Below are experts of layer 4 (counted from 0) of a mixture-of-experts language model. Rows are named router (the router's row for the expert), gate (a neuron's input weights, with its number), up (a neuron's input weights, with its number), down (a neuron's output weights, with its number) and show model dimensions 256-383. Each number is 500 + 40 x the weight over its row's rms, rounded and kept within 0 to 999. Numbers have three digits each.
Before each expert's rows: a language model's description of what the expert responds to. This comes from a sample of Wikipedia text that the model never trained on.

# expert 16
Description: Closing parentheses, quotes and brackets ending dates, ages or asides, especially after digits, like (aged 21), (April 2021), plus line breaks.
router:440479534511406516477534492501450504445497476408445482389464459500522508496545526548493507450515504396504519480562488477476535491485510557532464467506504450554459505519440507494500508463461461460512542509505513548486458501512518534464453503487458453485422428474530444494565370489439518458523508492560518482541504432519499409475505546570523434554532444546471523492519543492510540536504
gate0:549504497476493506506485507575419508456505515400434470485518485526480523453570507465457540513511505523481486468435476531460501494433498452495481551526512460469535514481516462469472496508510468542432588437578483530523518533492463522591496559530563489553408549537520501502581580432516530458474492478479537468448541489485468551552461449539491524501487410513470476465527495446484489453488
up0:533622521604502553455501467469540532475561477540502501485492469489556462557402475482511439484440446442439555508550478457504483544562517494520535501521470514423512408503445511528482455541526483475526461539462545487463415431477546486515476484504465535458445461541492519496451436501475459497500512479531470521525484558538457538440510506406528492496546546500575486486442513558494592481474
down0:499454482548452468548482484515514551497590538479469541420454485485482510467489521517452562472578507481501485526477459497529480540528482523486526485589496475506529535533531542548439486525559521477483502461481499486538549468490556465543443450460440520447518523493419492544525435500502483494458495532425477506496536499461479500519506490520381503530480645468484509507532406530516482497490

# expert 8
Description: Field labels, table headers and role nouns in infoboxes, tables and lists, such as Year, Country, Round, Votes, Coordinates, manager.
router:498539542462465526527520469527502490610536555555492490569499447537490475512523544506492465518470509432541486530548504568514469522553522520452538507423549568514510498510532513514463526499493525475487459491522463464448417564510442546531467485472441470479411467485549424582468509493538508506603554518555482538444516543489484518473465461479517473414495589506499483466528474425498541520533
gate0:512549486529487509507492568556456438498493438538426505498489538466464499478487483558469527446520511553465519532526493592441470443525406504488466522397441473483502487476497481462484570483533463445454486515460514476489533496497520551528513542517565454546552563477422493528493503455440534457535541559554504591492504499442503478483532496480478497524513479505449450519494490525508457481534
up0:521508565537502516492510477479479535392500546495461480503493527501549495495472523503523553562481445548453459452547493453480559503480576492475464411545468455551495517533506502453476520475559485481523504491480551477486581463467519516530455481496457512526553521509553525526527492539472494528477485506529467435493450566480496520460537503445459556544495514477482513471413431479520608480557
down0:538487436481466471501422482467537467511420458451470476433475437518449499569570525472516504425465533496474534476411502504475513488506574505460495415570452525475456536469521424504460532541527462500535497532465527419491549510524458425474576487426509470487513481476459558446448480477436530511506442475454490531511534500505433507503477468477510485516469525536460520494479516543465469482523

# expert 11
Description: Byte after the slash in coordinate strings such as W / 10., plus units and heads ending label words, as in m/s, 11.60%, viewers.
router:577545579437463584485500430484465509585483578529513533559509555482514397473399479481505493544462523486428515494552533525506502506540454509482511482402549476516553496531538491471526589491484466438441464591584516514503448569542480496495440426465471472499538483484574475571431586528529512473531575500511451562430533543490507461514541497517529431450573511531527513557502476501525454498520
gate0:511483472486525557510490485486525477495425534546465525433553552575508469501461477494515517491543443542449543584503509543497446506546415510464532508523497476427458424527584475558509488524491418430465505495481494482519541481556480458520501432446529472398505517525533577548538520408542495475505467431449529553560520456545513496532428531498504527489568519458529565491528474523504509549515
up0:476484390502520547512489476507515495470416502550484555421633508563542467484473502534472501519483437531428502559503569505545478492563409493469525522510444480466475477528481486564467493474511456445511466599486496496527555487539494498473532398504498496437507506459515537504523510431476513481536473452520521590529523439513482473534455537543478522456476544477471543549526457505510513594510
down0:403447522502457414453443530502527539422498516492543500466466510500476456423514503496504498465590537509498473503515463458515531338500405539528544443478579554502539471512550566483530580514547483507502486477484554430472495572464511493525500548537491470547533506594519473511488546513461483506516452563509514423481437496559520498499541482523537494492504550521562512404473454584505514518518

# expert 5
Description: Pipe characters opening a new row of Wikipedia tables, mostly election results, species lists and climate data, as in Total votes, Ward No.
router:460481567439501567489494449522508470461554541515496501503491518508551485544412520454551466467423453491419495479578516491488545498468493533459505446487477499521480485443472541499451417521524465529504497537522506526548577443589473489543494433520534531466512494507449483515496478516551525541525475565519421464510519555533527503516475542505502450471484543510534577585505523510489475504558
gate0:583530510550472472512497509544497545437516480472498541502513488483490539511483465594472524566570392454492524422486486521465492527479501465560491482516535500466538560504499419515457465553556578527495521487488492479445439465543547520468493483469436492503525400497587510543531514508522477535506465475506507537535540514453528452454531452549512552506465481453384443556514522484523491535475
up0:464507511529521471477520505449469562555494533528518474461483561512536469495519523453493495409566462503565473524558514582486521477380481441554639516497492474492561495527462503538455486570450502495535532431553490526541575521488425615490459477493480450495484457466501552508558528499502511520464475557478479508483586541598527513431509461499468467494545511457493479589491514486467521557517
down0:506508501533530576453546453462465534500540529556494421514467476574509506523509487545527579522563435550508538493530484480460461495523481494542531509516490489516502491499477522537501511509456481521509459503520399523435462441503490496505511458543479541506526517499480571493453572393508493513462472578467539471467589506487464479544501528487422553454480492549480554480456455449547546432490

# expert 3
Description: Header words in sports, election and census tables and infoboxes, such as Results, percentages, composition, area, Promotion.
router:512499530554492570492537506495457517534470500467534481562442452512513397538449499478538490488409591527446502471474577618499482473527490519497475510503498565498562579531534490464449564445498440544448452555458489497453452543510396519473478422518475480465506473423548483595444503533496472501556442468534475548466548573470502494483555482485514454378466561454541505546532533509543473582479
gate0:417507563502503526491453508442518487490521470474556463473513504480488511444476521479528418550537475495505555490580476508482517445501533577528464471464505519438454451515493428488522482519517435500453564437563558545509460458551515533498505602524500513479535601489514526567470495497557503464546494551602525533449496462451545440529514507496497489486490557491444475416556467437480390478498
up0:537565411429510463462509526523473549467483518506480485539432498435539536488493466515494596482522453533510511487456503509513509506514486486449493540451527449469590513502518496468553524459469535486501447506466454546503542497470503519456464555556490486432496494472519544553495545516548499569472566522484567516477514477544544460519516459541469494522479472487531544615441516598452512529414
down0:544527514542538529468526558481490487515532455543550428509496405477561494559507464548502527424473558525462572498541417415541514496461490436466521510418489500427528506500484521460523528578515515535483476454480460574488498497587489432502511511511563398583533536499530542523466473460515465468527521486497599530521501495492506537476520440512480457491448564511496436456519497449528525482454